{
  "n_layer": 15,
  "d_model": 256,
  "n_experts": 64,
  "experts_per_token": 8,
  "d_expert": 64,
  "d_shared_expert": 0,
  "activation": "geglu",
  "moe_layers": [0, 1, 2, 3, 4, 5, 6, 7, 8, 9, 10, 11, 12, 13, 14],
  "router_score": "softmax",
  "normalize_top_k": false,
  "routed_scale": 3.6,
  "balance_loss": 0.00353,
  "balance_bias": false,
  "n_groups": 4,
  "groups_per_token": 2,
  "init_std_router": 0.00813,
  "lr_router": 0.000291,
  "vocab_size": 32768,
  "norm": "rmsnorm",
  "norm_eps": 1e-05,
  "tie_embeddings": "early",
  "optimizer": "cautious_adamw",
  "lr": 0.000777,
  "beta1": 0.9,
  "beta2": 0.95,
  "batch_tokens": [32768, 65536, 98304],
  "seq_len": 1024,
  "train_tokens": 520000000,
  "steps": 8282,
  "dataset": "wikipedia_en"
}
Below are experts of layer 2 (counted from 0) of a mixture-of-experts language model. Rows are named router (the router's row for the expert), gate (a neuron's input weights, with its number), up (a neuron's input weights, with its number), down (a neuron's output weights, with its number) and show model dimensions 0-255. Each number is 128 + 32 x the weight over its row's rms, rounded and kept within 0 to 255. Numbers have three digits each.
After each expert's rows: a language model's description of what the expert responds to; "mostly gets" lists some tokens that are sent to it at least half of the time. This comes from a sample of Wikipedia text that the model never trained on.

# expert 32
router:179100187106124095190115166140160140100139081140137142126118176112120128079057172108111103127194137116138148136184096178169146080120143095153140068092135177128096119130110092076097134141131135088106102164143126135053108162121088149152121076107097130162143149089161154135154144113137118075094154169153131111179106138099121125190123059149195143151137072060170144162150081134147115055158158131165153106125114093137106119137102101135110136160110147088175148130129147111165180115118150143126186141181191134097137133155093113145109095150174195123093094118136070153154089064146114139104137140144141153119098150108098132100205138135049120116106080166112151148143110163102107110085148152118118112105087172153154157218104126152180071123068179123113072087175166138084151152115084
gate0:125160164094128109148075132143163160105062087101160180095157090117067139108122151133161125105112112107093133110151166161131062125205181126101136160171109146146164125074158081160104158120120132111169105097139110144126092103126103096163135134055074160125143166081111210162127110115146138146143087186114131144093124148150142127159081133122062113066175107165105146153076110134123103038077121077110127142160070112090163127209146148108106200133154107156152151159144109129151169083136074171122138139094181146133068164131121134093188076131117132122110086106110122135137125151177141181112164173132151162147109166134105143133117112140136113082096058170150156105079086113098074127090177055124152130143099110127148126107111133167121167132160190166090078140140091120110051112141106
up0:125143081095099113121149113171147113140129171133100126139082169120147156134125065173088131177054087128161173109130162099200145131067049132100130053090143097100135118136115153150099127169108126088107113081153120141116127125138129091127142113104167153123119149146129142162104163094142104095168204063127098096165125197119114129147152155134166142111159078139127154139089130165130195135138156182117087039119244096142052104114144119131122133192118087087098102113133173125111142150118159110121125203116138106088159147079124184134102156150136145108122108122159171102125116059102065165159088140159168134098114114144090118122142135076106198184150145128122082118117125127124103095147120182153158153140148155116106145216159077057133128134107121130130126151136137065154074097154149
down0:114113138121124122149091163132103036090129060173147134061122140139125130140119089129154170134122112105113117142120193135146098130167151101197128052109186074090187163150143124130209106176125116120109150121110195136108167122144131060096080165141140118134173063150093154127151152070111123175217120130100071070110142098117165125133169162100105159178120153141115152121112137131145132124136120117145088130129124055116076107137132192090106123174118069123163103148088091206136096116110092161061163123127161126136109110148108074148162126122057109089154125172096157133082088161119148123151119118109126090135163096132111111152154143087092134139175141151117102086121204162133106095170088137109164134113105116113135095165099117118126165174241090154112108120100124138139095113151068
Auxiliaries, adverbs and verbs in running prose after to, was or would, such as had, been, only, including, least.
mostly gets: " had", " been", " have", " would", " be", " not"

# expert 8
router:142106127084146080080128135168124105156081141096157103115162089177135117133112073082118121160088136183168179141112113064145128135115078107142147106121112072089122099151069122135118076123122160104092147176122123047187150127115073112147171194105157057136101107141123096096091186063117143132129178087170121135147138085168088134130057178128102074146140096028142147097148093150119136160170168129138136123122136087158109116119145104113129159117180142151121095131161137126076072085138096159109153095140087164094137079129158106172100160123122127145101180131158143070133093085156069098090151128154075127158168152134162125118116091094147156154105092086105083114097133072129137085143096101120117174103124078120128183105114138106090085083127146088149163124079206090156153056125139
gate0:096099132182105143147124119197089122187187151123099120112124129171062066153153141132098141145166092112132168149123123141104106157127112121131125147109101128149054112137166121119066131146096089089142158069100149096111108158132132187137091081059151104134137111120134138114191058129120113092167129112115145102146121127091118134169143163200121102119186123143134139115123135119138105135101083156067123139080069123061117125115149104098077111132169119178116082130111088141149179059171197179159128074111183084142150137105108149184197125079105069108080040116154065111153095098155107142098076148103108094095087110183157130088124134113120108104139090104092068134108114125179187095118145116138151152170116197108184091174123116129135128150176179113131099147098134114087097112145123
up0:119108073110100155214104152180093117157191150098133146166136098078126146109178144170108124076178190147125113145140119132187124140106164104137114188127134189122064110164149110118062162128076100116182165096092127117096125141081136138133173078107107100124114112091108140082098149161106083134169102128123153176116157137079111106151154084156145085089175108136035065150113151156154078099046154173135133141132080178030191101112115148114142093144186113173112076109129065117118136073183153150154141057154171083133148134159126171220147157109133092108125099150116079130149103102116125123131104100135104085097112136115145096082136142144133078102136093114107152088133141121129124093108131128099139117101077148129147163105138116154157172134143165148168138119119137120060144111147162
down0:146102099156185172159115143090173114131167116059158118154138099068092161179167133126182105200125166135144175157162106138100180116069127098171089162124132093155158140126116122087097129093153228143130188092132132109167110106094133125122080182161094149130127127115103113137131122172157101128117064096152106155044131194130127126112175187120096171128076150099085094103147070148090164145109134153039129118107102114116074082144130091172077118137155143167077122125121108076154132140087070092099087116136114128136086147194185134157115154118144139104128127076103102117108140148200124076096147125151109078136139121140136111169109113111164071144155117127147086114112104173088093092125160100147126143138137155072041104133065123131141158153155156101088103139107101171116099122077157
Spaces and month names inside table cells or data lists, usually before a number, as in "| 2010", "SPA 7", " March".
mostly gets: " ", " October", " March", " September", " January", " February"

# expert 37
router:174077186115141099144120132133152166110144086145118154143152157122117098087081206119130097108214151116101157136176138190133129072094149113162147117112089190115104102117121165096132161142174150092084144166118073114095097145139061168121123072096064080120145146076147150175149134110117133059098102122142138108134070117115146129131168049136147133145170109101157129178135087097150117072114174078104146137118093136079051119129107167131149122097087160070188146180138144103109141100132134115109147153151154129124161130092094095152093089111086122090099093122160092141147145064129132157107166179124119117121113175132092170143183131175090059098082093138082146145119060158107146141107154119146146121147067189134175177161079148157145081112106177154124117096148150184110157112131069
gate0:146111114139186110172092102111128122128090078068029150125066093132135098093092078078154111147152112102100112168161109082125094153165190095115085160170123144104145145095130142151123119146144191110128109113144132110124094124082132145129098122181104119149142118118141127100138094090106133125106156110131114098139095115118144147169116081126153068087156144160137197129122163150156136126135083153153137074168152175108142111178119134113143128096025167140147158108140128142153124132171116137158111117102176161176207154159111133137137166122083141077105078140107070184173109119175139156173131116144174104150095133150125158157144121100073110114045126131134164110072093038157131158180191131072159094147054182130073151157139156183122119110093166076097089149139192144088117090115104
up0:110121118159147144087125128080121097127159119142082124121163112108143149115137188132140061127123120163178124150126134112123146104117118161121132201079121090193105137156087136122108118140132121150032097108124161144144151111112158157152169090164155151093133166154182132179121098116111128136161127060144147124147102092168058074092113118231173094087133132089145172080163105085163173106144159089045071161109116167111142111079165131157101172096181172120125138144087142126122128102075152127117114189137137107098125147222131125136099130135125119142142129098114094092106133043126159134134085114085126169104152108136158183040163168167146122118183149093160086084175092186164088123153067177117154171080143136108139103116111104119090141088168100160167130138081120138133092130079140
down0:075107144137098129136075141156091148090177159180108107101155183142110115102128144141138163100152159094142128101176167131104062175157105117149143150099119118051109089170158100091119129133133120068048135107108105100051184129116070134048165128153115118118166135074108180136161108121159117127172135088106123098141074137123129096156123098164099124149119142149122095122138136099131073141174144151160120193145157075095088118121146152045109172132136120041190114116154094104137121145109126114166148110161125115110141079102149128107139129127103122094093127089064097197150168093146152131146159122106172120112115084101100147137124087125027085136111160114154101134128108163133175182126112151132102183118163104179131100158130144147156085181163132114124104153107179209190131073074069
Function and descriptive words inside prose clauses, such as more, not, such, widely, varied, known, had.
mostly gets: " not", " more", " such", " known", " used", " well"

# expert 4
router:105107093091141110097078137122151105098105158152118121123169117163094110159148039052167139148095101156157135083160092083099117177130082115143116150119091060096135085134071134120080070142151181132106173148141115135183160116138057069134150208134136097127144117125112136067090107044139152160155151093157123110156130043113137135102083156119129104103092120094138099097167117108096135175172093120113126146095173123190097103177153146137114156138149088099124127148127159142098081105150095099121137130147085099134054085126150088121114141099139152150122154132152173062126067094148097133113136106132122137159124144132079158165103102107136202148110113138090068094125140107089189103138089084159110153125060098131137166109122097118096087110165171080073169187056148126181122109146156
gate0:125106131130125138161068128115137104063089164144072161136120134108140080129148129087199124123123075070147101127148118124162149098123097126095138132167121087153166110136099085202142120070136142108061085109157115131121139083129116131082115156046172136134129225120135141129148066078151160113146134090149123110106087105121111136074133138147150117141182118151119120093128157186120108143103090129105136066091156099157171115120086128179104141170185197117121138083146123125114110142101074114180140192125080083177147143092129087131110101097157124168132065117200109093055099138128090160098079151158131169150069142170129166138108154090173117149120150143120116117218139172138195138088144148118101085136167116099105154129164120087165132097101047098086146161101094135135161141136061
up0:149193082145138096131162126099154162112142127113102138117159164161178133094061118126168136147156163112116116164013111143187168136150069106184047118098093134088137151139100083121097163177121079112107130177131120106123109158125159111081141162096146079133140079111149085137080128145141109141079174122081158111125035082161181164089147111163174133119118090129207123104160086133156064131110126141135114131146136081077137091130122077123133127096064109230141130132113133092169171056084098145100183159122165135161111094157114114130140137137128123115108103101154134129119174162149186080150114124068133158149138099140131117140137127113092087160097127107186162206119136096087091127204158142101101095103150102087121125136143087115141127134105100159163113103147142149144111182082141
down0:147108090136113092131067187105115123185188154133124120141140146146105139171069150145102138072155121119102118134089123076097125146148117072178140079122105123127071115113173153095149113158124137156145122133143177127132131137169132101119113108102104099115141049068130137096087124149060110131070118118192160087142137096080148151132140169142143143181130136156074149181090146106122096093074140108111196105153117169114119136150142120111148164151131071080102088121153142165100192109110156080097131106152102124128087104102083185149128195127113196149161137143055153186125097087127092088134147147132075131134164142179095132102128083157109144074055095098145121128160144114177157110126087134079125176119158165146118087121172036112191092123160164137136162100133224169122176132135090
The space after a month name or weekday, before the day or year, as in August 28, Thursday, 15 May, January 2006.
mostly gets: " May", " August", " November", " ", " October", " September"

# expert 46
router:178072173103137114173082176129116129123161101136157139128125164121174141097120138144107129107178123093145100105187107142126130167124130139184080141053138159106162121133120129072085119140091154111128099141111121102056153155139139107136155111130141100127114159071142115115135144143182086131098148155162092102142042098089107139146092068097144142156123103104146123124150167193135087094148156164150139129148085133145117091139096105160094102164164096121180064147115073115169117111105104094130195153117143087111114150129147163134102176115130198089169059122126082097143127135144116137121158125147145085124088181071057129070168106140084140158135092139111159138160109202078103103151134165078093061122096133172143161201127057078159089122048154147100056155154084101158089125091096
gate0:099156153152178141139100146105099129147131113096100081156092120098172113116115093132082083125102144185119076080112128152173142134165150150114102116136157121092152094132177139114152122156132200110143094134120046100079085105061124167120129163194088143119117124098112119159111090086078105130203093083160081175097127108095118092123161106134172119126158165119170098138079118143135077119122096192205093114086097155179117096112132123118091118134127164123146088111197077145142104099152161141099096125173077107062164075114136172086145144095161164063128120101142144142128109081119127145143094205138157079094080158146146109136094134120145097123122125079176086165104164157114152172147164159169110147206111130163121154189109120124083095154104147136099097109176120132177070054126079
up0:167068140089040094116142137146162092118138099097147120187167147130139138183076123145185151129142076092110121152085093092114153104153134079143154117105129197150101168081131113105113116139110097152110129128153156094150137166108150142118114103092104137149148137142096099074153139135176142194118138097135148147161180140109170167104090144132118170104124061128095176142187184171066153134108125093156152119114143103122145115118115152113151093147104135134084164156048127128139162175098120155133138143052132150175103166153167113144048103130115130148104173177172074062143141203100156125112138113103123141132152090158095101142131113123096130142144134142015189124197169164115161106175142149118102175047173104143147148111145126083201123124135146196129112137155131088148186080150130
down0:095089096113188109104107155123138179143135141164085175053136184069144149103097178106120189065112124139129110132164126088164136125119184201179135130108123115087104154096113130119144116144098156179067076155132122092128155119079220111128165102175105126164114138113125125121150126103098104122139074161070130127142157115062115150165151062122162087146106058119092122208117118120097043172107165110144075133126138133140143174159058171107131136160089127141117119103184114180147130149130134069147107115135115088137149135130113189181134175108147166148106099103119185089121109144143137104163132117145126080109125162090088171125193131107099070093151131114128133095142080184159139106154124152105179074130144115073153182138128124175140171111076091149171071096130136159111137127099089
Main verbs and participles after was, is or been, and auxiliaries themselves, such as is argued, is revealed, had, became, joined.
mostly gets: " had", " would", " became", " been", " began", " has"

# expert 13
router:097147096114142086085121126128182082134148153147145114109105121113085153126091054132123109156098138126125137158106177106117115104143123091166146078107089153114119049133117107139104085157107104075101121118094123140144126151112130095163070162128159121131072147170095111074134108131130090136068146135132148088200162158168156102092092146123176066153148104173124132140141156137184086115163118168151083077132141097117093146098159125132142195175185093139152142109130157106039119152126127060119188143092128138095121118103127110192115161110168105071115121126113150086180074132194065098084110179060075158121134093144138175126188098090122186101141119122187116165125117157135116071214120140080133167116150052127154193118146127156126115102157100101104114156090153164135101074129174
gate0:070054163125124156067097127147095115123080166154141098089146142147058119158131101111098082125139114161137096087130133102171120090131086137179185089119130058114126111159131136072118114127173096153118163094185101073106081180132112176106140122091124085156140173182124106128102119122096152129138146133130162071106119142152185095163119143180092122151149109092169127163154139098088121134121062165148130119096024138120081178131078120122116148057114127098138104105149147064119087157126149075103112191057169205133074118113118082164127156157145133173109128153113117148079082120091111131059201130073085100145163120128126089119159119100137133145119103123118092191085077117074153154153131118127155149093153116145135093149118081184120136150140198127114133168141143086164119175132135
up0:151096091120095097130159162094067099129116098173141152131177158117124191167171130123080061166125149122117114125070170105158101163171080138145092125105127104124108095126156131121133100125146171143113165131131173200143096133109140153100108175141146159126121114140137141128146157095091145121109103168123180106125105063167129143086161095151141167110126136032089086139124126094107146165090116142130116151164097155157050124152150139105147081110156094083022107113145138154122128158131126161154153115126091132111114177143113088149136125165113154163036194091160099147127098161130154124133094129136108121092161075091172139127087114180141184093117115120167120151139144121128255120130092119174113080105118161053107114149097101094103119146176055206145106164143134150116098131061120
down0:135120156119140104154176167145077126171135087139150182142151152156185146107125180125183085149120177147109119106127089126117150131117107127106128097056102182085109100104120146073080083146082086138120130140119076098117136161125132124159162123110104166141120183157167160141064136162183142114113136141159110106113175139110142157139102100122188117167138128054161184159180171080120153171169099167111177137127147137107160206129101122136102145099146122066098171176143126169091208086077097106159152113186133140088123105154054114125119146140114162124129136121169121128062145128074112082090074086104089087149125153130155145168102089139121166139100085148134065156081139130139199142102116092098144089128137147157158160117154126116112144142164140222154169087180186155110130198087112
Country and place names, often in sports results tables after a pipe, such as Switzerland, Portugal, Netherlands, New York.
mostly gets: " China", " States", " Italy", "born", " Germany", "SI"